config = dict(
    n_layer=12,
    d_model=192,
    n_experts=128,
    experts_per_token=8,
    d_expert=32,
    d_shared_expert=0,
    activation='swiglu',
    moe_layers=[2, 3, 4, 5, 6, 7, 8, 9, 10, 11],
    router_score='sigmoid',
    normalize_top_k=True,
    routed_scale=2.5,
    balance_loss=0.000403,
    balance_bias=True,
    n_groups=4,
    groups_per_token=1,
    init_std_router=0.00951,
    lr_router=0.00123,
    n_head=3,
    n_kv_head=3,
    head_dim=64,
    vocab_size=8192,
    norm='rmsnorm',
    norm_place='pre',
    norm_eps=1e-06,
    positions='rope',
    rope_base=10000.0,
    rope_fraction=1.0,
    qk_norm=False,
    attn_scale=0.125,
    tie_embeddings=True,
    parallel_block=False,
    init='normal',
    init_std_qkv=0.0253,
    init_std_o=0.00516,
    init_std_up=0.0253,
    init_std_down=0.00516,
    init_out_by_depth=True,
    optimizer='adamw',
    lr=0.00167,
    beta1=0.95,
    beta2=0.98,
    weight_decay=0.095,
    lr_head=0.0163,
    grad_clip=1.0,
    warmup_steps=293,
    schedule='wsd',
    decay_fraction=0.356,
    decay_shape='linear',
    final_lr_fraction=0.05,
    batch_tokens=131072,
    seq_len=1024,
    doc_mask=True,
    train_tokens=899400000,
    steps=6862,
    dataset='wikipedia_en',
)
Below are experts of layer 6 (counted from 0) of a mixture-of-experts language model. Rows are named gate (a neuron's input weights, with its number), up (a neuron's input weights, with its number), down (a neuron's output weights, with its number) and show model dimensions 96-143. Each number is 128 + 24 x the weight over its row's rms, rounded and kept within 0 to 255. Numbers have three digits each.
Before each expert's rows: a language model's description of what the expert responds to. This comes from a sample of Wikipedia text that the model never trained on.

# expert 17
First pieces of split words, often Greek or Latin prefixes like micro, syn, anti, sal, common in species and taxonomy text.
gate0:144157141114136134114129147165112120145102144143085184093129134112148118127175106110136118155107149119113144171152140135141152123147122137081163
up0:169136138102095109151120128149109143131113164152134121152088144100139120117097149177102158103153138130170115128163116128126129126088138134093136
down0:140162177099150151151133129129134101104115112158123149098170133130149073106113104122119132096100097121130137125110160110140114129086113139104119
gate1:118114127162186144102162113116117128102120108103105151123143123113127123143104139101132185119140089096103119133117131111109173149091090122152147
up1:111139126108144151122090095135089102130111118155101117084128135091111107139137120142137121122145143133107148081119084073103114187134168138084134
down1:127124119097111132151110082115129147130115118133114080125158138081144136128152086171118114100120132154178080109133093163128113130074150138130106
gate2:088121177116128188099146127135122099110149152161112130135115168151134114133128138120144132146116113138089180135086130105122117158146131098099133
up2:117149135106099137089117153135137105130131127148125129114124113176141175113108146153105089106133163115117093141116133151118154079058105134108132
down2:149087151131152127147111111146155131168128151129061116130142092139119104127183082137156104106137129143134141120102184167142179145132135151156158
gate3:149116155154152193078136136142146133165129111133124130143136152129119116139098138102141122102115134113094139136153124150080130136101129123132144
up3:122136115150160123129138112121129108144108111108134137066164138132118165101150098171162125162141147135114156127143156123124117097150165143070153
down3:119161130122119138157143165128179139153128124136101136168121147099123167136095099126122151144100145140139181096099114138093148111088102194148114
gate4:109118134104151139100121118128183117167121132148129173156123145153167178126158114112156141135119147153112114128128115144099138126094103146069182
up4:155105106091147119137158122129151121155136092166139137096095084108164130112131117128138120168142100115116122118145128091189120088151171157116117
down4:110125140096161116125060126101155152138140117142146123127125083157139124165144122123133093148124175119155104142112124184135164140135111108094130
gate5:136092153147154134112125147118112104142104101115130107100131165137126103181118159144155132168069111125079194121099100165110121102112100116067101
up5:127183114131100119186112105128142126104149171153110109139124162109156125075106118184111118153146142115104182104170126132133131119088133151122115
down5:157161103134118105116150111113137129112150122188144088106090103147145118147106114101142130171111100124112133138145148139117158099127147126133105
gate6:139125127145167148132110112106164136140093100139151178137157116135152107117098110077143158136119140148105124130157089166115098092084135116163152
up6:156124150103121128154115145111119161142148113141141147113138105119087100135149093119131132151134115101137083120107093156115123100123138122149107
down6:120102127112148117116152124126132144125175122120098148131111100137117161143167084110129165089125172142117128128120113161141116090133099123111157
gate7:152128093137127100123183158140126093127111114163117158107120119087119122150128087093110137216100094105134098100127155136103135189143122117097095
up7:089112116159112122135130163130156150153158112077137117143118160095133133157100129153109146089114101121140163143161102145140128109090097085107149
down7:107140154108131136116159106115127145155065117098149115163120142133093143176129186092146179127131153102112137118122103146132135132120098106128161
gate8:133137112114130134067137153109135134133147105141127138145113138129082088106126167140118122097130127129068169147152123130132131094094120154147161
up8:185104139080089067084155130105124082124153093156107131106107146101096146129099140116126140171136103093142136161120147094114102118150152156117143
down8:181125142129089104145096146124157129124098091122124127106109134133086155106144186140124149135161185139123147112110091142128144149115142158123133
gate9:131151151090144129139143145113161132147128139122112124101085123115142147095156117065122124120123156149156151131131134164117167158149116119107125
up9:152116113128121148087118157139112168101211130086128109114140117121125102092117127153141140115152113117134118143135161131116118143172130121148116
down9:170112148123103081165175152128117130114097089121090150152161145130138090110146120116074102172149132113094104146103114086141141132127081117152090
gate10:130140130105147082088167155157113133127140140130108102128124140085132103163098158121150145131154131099135165117125154174145092102124112137152077
up10:172108118108087098117157161145107149136094129104147146070096135106109159137105146138085132149160136094145146117131151106149169144063140131074106
down10:118172095156135162165162115127156106117137161159127119143176087136147128166156132160127106143119138119109109099128137145154132141130176119121096
gate11:165069154121165166136100125087179100132134153101113084149123146139117112135091135118173094113099137114087165112138098099131143124123091091123138
up11:093133118106125095116152121155093074107127146112164154136152120113148161116132119129119138162157154124178112153108135154134147159080129158126153
down11:112098144129116117126123165129121162139123170099086178140082134107116098093123144118128147110100091096119141162148147173101121099107102105137170
gate12:113091146121134106132122122152148123128093164104122129150141136117149104121145140076120113142134120169094146133119150117117111149109124124103128
up12:124127115137155113150115090126132119144121131140101121152119113135188105116189102130143116106125113072123127123113182127126172143118173127128090
down12:110139094157104129160167143140121107091113121125108150156142127111085127113125107145149109123089124100183157153154120104181097149170102109137139
gate13:160162107135119115136118143088142152150150134107110106098128147125107106149149159127136096120134166128132134106136065116154146131116176105093151
up13:092087134141146111126148122110145145110129147134127131116106089093118128101154124144076116088113193130105129201141154124149169185165130129104123
down13:154136122124094178128106168155133111143109119161059132135160133132109146105168130123144147115114109136134129115162176148122144096107116116097140
gate14:080085135124109146084137121128161171160129116146096109097120133124172130160152125135116102123120123111143128130096108124148174090141127107120096
up14:110141129167165156120099120148073129132131174104163137162152129133127139137152103105102088157151095109117106127190075125110096153157072135109091
down14:125157150159142180135150184136102167117136133097152155151114115145085161174100110136151143134106125115081117114098146113129148088106093160129092
gate15:117138081116103103160121141096148140114133183126142094144131159151105147114098133151159112126090124179100142173102121118096116171112139125147162
up15:139086151113153139101121165114120156143154147072123149107164125095109171138111058151095098136118191134132177121114102131130127145122107139111127
down15:093104110171122092079118132107073143125141158130148132145138141126101152147168162113119129127159073120111116107115137109150115086127113099126147
gate16:136125149095146157124121121134162166116081131107118157164133082171139116115114111096124136125140139109128130161126127128117144102127152097114132
up16:163154114150103096116150112132093155137111153155137149122151121134108167140087122127135081148148092106138106098152060118151101166155105143149081
down16:103160128158133145141122136191162160120089149145106102145122135120154117184099141143153161100137135090141134131119103153161136104110129159108132
gate17:066139139168082137107134127131111131108103148148096134114072106156108082113127135169133101137090141150159126133109131132164165150118076134130126
up17:126098110116124138078110128149107177138142106122104168151149124094130096110154130130154122144133110110122115094135118129152116152098126120120145
down17:110115143074094137109114136160152119158161105143125126099099126119105105165142138086102151111102159121137130133170151153130101113146113151109123
gate18:100132108114121140141141113118151102114178151127141157172145169125127130133174120139150127142103157112113141131121128138148129124103116114115136
up18:144157127103113103142092132161119185123165141124146167109135121091102099147157129164153142124130125140162150105139171121084112171144133122113088
down18:158129144092117120131093161125090131102144093138109147114114149110142096131130110116085139121125161117169129143140158101098141113134155114115131
gate19:097145134168114151117134105114126149139138147182119167171124107156168132151087140122121117161122099114138152127123104154138148160124103107142134
up19:198156163108139087110138144119145109124130121093134133120138153122109146135114119117081139132119120131126118154101155097115108130190130119132108
down19:118150183142153101089136125085092132138188122087161130123114149141145190130111146119137166115091166151116134154098140109126133108123092109120113
gate20:121080112142144120079158157138113147113143142083109196092142104100092085180129139147153159120137163104131125151095131126149136127123104110104161
up20:143116131100100121136129127115129161120115113106122125101114117153115122167105072146158123128120162107139117139120116139159149131092086123129161
down20:096072115121128156092134159141105146130103104111098128150165136148116125156108144117116095119192096130129159164120159115179158117142143090134111
gate21:096091141097123093124167108110135085101138156104126148139142102103152095145158140128108135158127104095077171163119136125104148148159068115100124
up21:145126122123124118134153152127136144132128120124121102155135149085129089132162176152138162142143119087109164133135142135172101115136160121117134
down21:142123133136127187118100100122125117140127128115103103134177143147113110137122160123112148074143103137150132102072154098149091170171153143141115
gate22:134094139163155124104130107136151113117109126115131154133102140122099124136143125136175105132108140123129120104098138112093145120111153124126140
up22:128104129124098087121120087133144134141160123121102115157125135156136141151134156132130086116131160126093108140101163156138094102109151120083136
down22:093118105137126120129119134148118080107141170114095130142162139146109116082128119145127136179117100106164147096083113124104127110121131156130132
gate23:156121144149182137123128158108105121164085152156133108163104136166120166105100148086117115130068127122101146129122074169101135135135120112117149
up23:166132155137081107141099116124078147130171097077178122144176141126130112104129101167095107150143179115161135121112144122152102107102114107135101
down23:112131130126138121175116148141107167128111123101122080106105165118108116116176114171119089070135139078145147128127145119154129096143120128149105
gate24:088100120097114102126152151111141119119127135160149109130091159141125115175153076163116116129122133152166170105113117126102141140159152120134129
up24:185123152112148134152087169121100130154106150153171137179128095134109108152150132091137100132169157110128135134162107127079114145132097136121072
down24:136102144120111106117165131120159113111118144120125172105130128141097143150169138127190145098111134095097134166156122126122146164125111162140118
gate25:159158124117110149105088139105120113124162142076140174092134175169146119126124117118129103182121105079128118084105136152136079134089143139133124
up25:155079120112104128158152080142120172149134137130151126127125081116126181111152175111121152132138144146090126102125095140127094119172144125128104
down25:126137144130133108153108080150174154079127125159119149157089161113098144099157129132125089089176129133093104103151157133100155139114138135110133
gate26:101120160178145132110144111119146087127120087147150126097146111135134122158149172113127101107092162172136134101126125150151144107136103111092140
up26:108121143161121127152173076106138129154121091157119158105111122139129122108086110126133088082135146093115148100118098119103157107112136159100147
down26:123120147118132135194150112095151086148119131082114097111099137121107135104149131112160139118176135126174118088137092141158112150089096106122085
gate27:129134106107133143159125103099101130133113158140103090148121139146106143133121110117180117114125126126143145165088094131104139123125107127099118
up27:133155128126140122136115131132142159132155116115113133134161132105122137132109089098167165102088114169149129145156122113130138141109109114096162
down27:198133115095090113158140113088116117166124145100080089119153140132155095098107174134086149130113141161175150130115121114114134153157126157134129
gate28:126131176123111105126131149126126098110123136136146186164160174145171119212150124112104148167118108149129131098143137133138144141114098107126150
up28:157136165151123111128122085136136153194118141129171101153138132109093111166109111142143103199099144158123112131139136117162120118111103140100135
down28:163200108169117160132088115138093145141152115136122103100139133103169163113139110110141115145176129148124125140107098112111108160144119123111144
gate29:147154143137134134146070140141100117119133137138135122154174103143124127168103120149152091172130163126140146154128115149098097172089101145141136
up29:118144097131160105111164143105147112092121098125153134110121139134168125136152130123075108127119088130125136092115110114157141103190164128108122
down29:131131117135140147110154144115166171125105145131107082150111152135129128109128093170146108146160132115136136145171126114166145127118112120101120
gate30:168115107107135090101115136159136141149134186144080142081154152159137152126160120100139121105115140111123141104143121128112128153131138127100138
up30:092136113152137104156122129176141133120103103096136062165142120153169136147124126143134136143162147105091127067141111143096146148118172124162109
down30:130128098130164095082105142186139154178165160132138094148132130130090126143115086103139118136149173117180144149146113090133146143138175166105111
gate31:096079135158124119148136122129148093174144158125107129108124147095115156181084098096144118103119134102128179149110130127146104182110112124108139
up31:125149139077161159075147147122123161106123157126079152136117125143160147118172116126117136139140135112129128099137195149114123176167167128104145
down31:141165082145156130107126116112156140133130139115143111158149075123135107154128119120175137099132118160122081147154158168120114129116106111108191

# expert 18
Opening pieces of lowercase words split into subwords, usually after the or a, such as rev, syn, port(raits), eng(raving).
gate0:145118124167158107108131128104109118141123121163133144150167174192107133143149120124170110161097138100114117088136098115128125130128124106127135
up0:132180135104114100149135070143126125130121145103152131151127119148102118128144147076119144155105081153112120146138123108163096133098113112139125
down0:145176189099147084146121095108109131163109101122111107119143095184146130158098153124121115122149126123140066123154155121153103105110108100091099
gate1:114095131100135183128140107131146142082147136135145160166126094168109091106168086085148161114120151059138116133074125122117099142104112146128118
up1:085118121124094156109127152113126142151093106092085110129162116165136125086156137103109130155098133112149150157123132149108167151092132122104103
down1:098132120132139124135092162145126119135098162105136144132140125142102150087097155149109140095128142167114131133165147137140152087106174141155127
gate2:132154095123128115121117098098153109115128134151100162113118134124120136133172119160154138099138184135092116110106144096122111119169122129093123
up2:139181107097130120113096122145141119128145132127168134113120154124120105134118125113114099149107110132143164119111116123145164111149109119146155
down2:107079130169103124134107155169161136148122081080128087106154126123102091160099139101132108106150124127122121140130113124139136126103146098107133
gate3:121094120101127122139127119091164148165162111156121147103166144162127127158195111149132115102147153113094104149116128103105127119142067094091166
up3:169115170116115084138125175103085110097134110148135120142116130136157122156138139148125162102113142159151117136117110122145127115145112146131136
down3:155129119160157168102091062128121119109127113093147151174118127143152129126126122131151148113142147158143123168132178170127157150131144144100127
gate4:114119186196143118137174043143138119056123131130133134137151155080116108131183111148119126170150128125119156107112158152133110103133109120138104
up4:163128131117131137103131102137129121090083141109112115113144095167109113114127075118136128210176115105148104117116100175137106102119106104146136
down4:123138136159146138135122152181134152093137144152112076125134155130138156144145140188115123118107108102121139138113108089130121089107116130129137
gate5:112117083132115126123132155122122127139148132115101196123080122145086102134139111150136126147124119079150141137122114097128138159148108136116137
up5:145128117120098108126136082136140114109099091091130119133136115140197139113138096127085117149092107128137112136124172103172101137092091117115138
down5:124131113127165129098086123141093108147088132095112125104118130110142105107108181083120118120100097145136118170103110108095111091165110107136128
gate6:087097107109114095134133153127078121156146156134101141127125138145098154140170117119103090106092173113140136140109114124091148141108114118153161
up6:100144136112165133112117146111138125146107109087161163154151096151112103143153088101101125122078125109113102108177117089135164124145145138129130
down6:107141145147104088120085135090108138132125133129140121161170130134162123143168091130180137140093149135165145067104126125160142136112117139109130
gate7:127101150139132149135136102111138150150110166110105152097119118148112151159115113148210134179075164124135107120085082136115139114141141122125092
up7:145160119177107134126120109101148154118125175131125137115127110143114142126120151134149138190102150121115133136140072136150130108132168138145074
down7:163149141143126123109142064120125149118090135099170120140128131138100109109124071117105172138149143140105100131138107141118147154153160102096176
gate8:116148124134157133164126102110166067114115132100154156147097126155094116141113127111144106170073093118112127141079104127144150113116085111099127
up8:140146096065124140132117122108141084085104098092155118131131146113131134118118134128097136172089132118109142123091119124124117107159146105083118
down8:117121124138136119102119111114145155115131108082149131126131163112126117132109140112121110129067134128174076136123114109120125119105127135109116
gate9:160099118167108148081115147127176118100106146152133143149150154136131164151116140079120142131087130105150139113104100129095136126152114130126152
up9:131098088113123119110147093100131117095135121120142197139141105128104161108131101080144121113139091120102068105109157111173122156126088161176110
down9:108137142109137101168140154186162155119074133061111125124128146098173115145103126155142141131178112136117125144177109141132130104113117122084134
gate10:116146151151082085116172113168131148146137141102151105135137077116180179137154109106123109173128124128133144138157161154159127144107083109125113
up10:137155134114121135127160098101136112111111088094074131069121090091091116120099118093127123117160127135134107128116169142160101129103138147170076
down10:088103141139142147172141145129141177111102164159168094120145134136120136109100086160132115145141157091137139107144138157158161138163113140146169
gate11:100163111121097099097145087117120098082122180141147169151137160121136147159170154138125169195117156135135100121122161135114121128136140127112119
up11:153127091132103117098160136109155092156184111131146090097128105112157115142149113117143146137122118163132143091135170093157143139142126118095127
down11:151085100166118133124163109137165123144162116083133096111111128100107124113125142106112168116169137153104110120150131146152116124097147108127084
gate12:152146106152129162111134153120109148150127142120066116144178101125142108201111145102150106150128091122104135120096129112151117148115057108139120
up12:165144104142086110115141090109111111141139131147135136123117101115139133147075146130122161139150086159138128137151072100126149128127153097099105
down12:096120149138120147179142122174114141085137115165092124166162091146125088144161133100174134111108069131161123133096157129169116121109086127096126
gate13:090151145168139121069150141121186109148118145106117111114137176132158157149096156127154148178159148098130189114086150127122112098152147127113131
up13:142129164131136129116102082095125131144114105154115106147116109143118121131131133150148128128102133112170119085108121108090126118087118104147169
down13:168110121115103118114120130123144123069121126151134110111095118119124160136167079098153155109140142089146128131146161140093101115132142106176088
gate14:101103110086190132152152163125158148143119132149117112133122084126138101127147096105181119143130146140098164094127102153109132131135156097097131
up14:148114138132166105123104137117109149149122166122091151133123132156074146137106181153156101116124146162150092092128131144118120096149095129123148
down14:109113134160098094118087109164147147114122174101091132152101123127159102104122132089168105094091131087154110138140152131124182111139106161124124
gate15:112112132138121140105119146119092121158135192107142105120127124158141169148108124075164104144152121114126136140117053132075138088151084129134112
up15:067069110116101145129135156150123095129139125105117124146140126125100153119176117137141130170144119123098156096133120140086118117132104140142149
down15:131146147139149172118149117126105132124075122089110094094216128148128162178154148115118124136139139125128094128148091111126125123087112132131158
gate16:086125127125168136130116105099111103145164148157126123152159112109125108102122131136143098177108146107099135092158141189135137152145103131138104
up16:127128137150183129086117167131134140142154131131120090168148113112133126148106128137147099157135134133115153131155078137179142125131116144184134
down16:113135125180132140125123100157145143130135133123144121108101128141143134116135154143175156135100147108141122124171097086159125142116119121135124
gate17:154124085138124129160123097108136133128155152117142105142117153158116094105159148126106097082084155130147114144092117118134122104109121105129158
up17:137118119107139125106144165099115121115137134141165086139118122158145098130165137104147123163101079121128122128093100127134113111087091146126126
down17:110173128112097133101096127144142118099151116081160124141120121118132194145082156113146099153100135112122141094119103116160163115092148160155085
gate18:131161154114125150134117098129135141114158119143150167137153114153120138161182085121127065119141095108103128165103144115105082144084107108108052
up18:120131140138151135102103107128096145123130113145133122149145148154129146142168113144125085189139109148094135141161137134134107122132146132132156
down18:122118114146102114121193115103106142115136097088143111122143104208125101161145136167113108157132140156118111116177127139123142120154118145134110
gate19:117135131135155161162111146126205161151130193115137101178139092125095107146176094117139133189119102138117092116130114136137138120153106102141115
up19:151080154082137111152121100136135113139107114107083124101140141161132113174125164126149128119115128158129134125122120119109159103102160147122162
down19:154108135137123106108130105129112119130129151120150117128138096107123092122162165142110149104139121153095123158146060088140111151127122138146124
gate20:085144109147149143115155127159131148122144145161103126141128126137141144150129106151132135163173159091146144134126139181119135136142075144144114
up20:126134139171174144119127080138170139100156133163127155132137110112115116133137122090146129140103123109106087114157133148102140135116096151107142
down20:138132095134095108112126138135108137089097152124126148141159147119122145137186109146140161129138148187157155088133113101120095113084159190161133
gate21:130055135110118149126139149132141126168117159149075120128122154143142119126140112131142110150144093113131162116127145127098178156129067122113098
up21:184156185122127122127122113162132153134157119115128129096099093117176133136076127132109106110110147158099131119110136117104164125147166118117098
down21:123114173099172143136177128115133151081130108161125127155138121129115136150142083124130097143093135142124146127169125163132123115138114128112109
gate22:130137174169132146119115123140189141122154111087122167103115137153106157149179110113140147168118142161132116110095132116110089138166099123136105
up22:159147107154112168110122111095142145114127151123103121081148134160098159138191122140166162160104133099154058166118103120131081107185094131120114
down22:120102138136139119127128139132127115138123124111159160130105175140126159115149148129121124097137081131141106088104158162081105106103143167097166
gate23:080126120133158164162130110145125066118147086109121153137112134138157116115155122078172154164138102118128141118101093102129139153119119151137108
up23:126074159105162133120135123125083133137105111135105099099143094129060129144112134184135121119098138144091129118104107098117120147173127105135112
down23:145095109131112126096140116105103151098148152146106138107179180116131089117157099123143154129132100139133146128091106136175137125147098076149129
gate24:155131120102167164143115096107153089089150126130113164149150130077147107153160159139117118159088105124127161122112092111110124146142111095112131
up24:151137163146106122109149118176127143125146160116131157162131109142124125104117072127115120139164146143165090096140159101136119124110088135144148
down24:101128105103122102101161143108142105139147162107155141093047122128154132138117134143177072133123171153138123093091150085080123126126133143138118
gate25:112111102119187141104125140130133124117163140133141148131121123090114127127139105120110063145138112075155130106135132105112134150075111111157149
up25:161113151139144169161118128144152138108108162132126156114113150156144144132155121131128101191169111094132109113103117156115122135136109119118142
down25:117078080096141128100121138152096134155152135107105081184162141153103126143132148135134105147120134107120147122124127111113095085134106136132134
gate26:098110138122124145116173135098113126116138173134109127134138139151150142113121092093131129112076107101073120153097178111114147115116100140122100
up26:153138132112155130126139093111153119115182138117173164110152137082086125153087172124149084115142132115138124144130116152130127161171141126159100
down26:144117128123153113086116137133180152096083113158114134155151125131136146117090118139165110109137153116174131086105161121106098131110125068114118
gate27:122089148124140146112128120073142111107167101120130138110165142146102090128119120165151155121156147106131145111168102123150156135160078152137138
up27:129138095111122115142133154184125103090097108152148135086110121149168136107110123118078132138131082136135123117120132095118164110154157115108105
down27:115131087122147136159122114146125154105134135156075151156131119161104155113139112121174141113155106137162137120137160105117137114167147136145131
gate28:116144152128174175133110110111115101137117117155123108117125140129127116112081133116172127129154086116053173108145143159111116120155109123133130
up28:104159141119100113138124170128108172136133075126107083119141142179105087146089088125127089146132099137089151127155109144116142111098101125143109
down28:104125099128098163129129134105107131107146118117147129130136187156104126143137107128163133133124099144143141135116161142143131155147103176152139
gate29:138086110163123112131124114117120140130099178112153137158104173111160136184102138113112098105154129123144143153154084172055121138104132100133164
up29:085111148116145135100161122130138131076137132146149146143167115116093128092173162111151173131108156160109134090124111144131128122132092148149090
down29:150102085116134075130111142130098114113138172087105138116156092098121133136130124113157137161163107131124136120127149148141125102155170116152157
gate30:134127157152117122114162109125133109142131126113149176167142138133136096089115106129164080167109106154140138119100108140156167100088091125114106
up30:120185145090096142131152103109128162145154081114132125088144127137176140117108110094104120165095104106145143134147168138110110124089109140098104
down30:118160129108134160123174095103105171151131117108163113151106151104140136141128124169119137128127129151138102149111108160133114111103158168140099
gate31:130116121136147166122125184127135058103117129107143154155132137130091105128137108098135134194116137167113137121156135125120100108170102128104107
up31:151137128130144166153144124119123136142131113113118144170164138110087113124168134117144114105147140130114128110123155118146097145108123123143092
down31:152167107189131117129149132186114095135104128150121151118129140107140137116074205128155128114132153124120101117159137132125109115100178102132123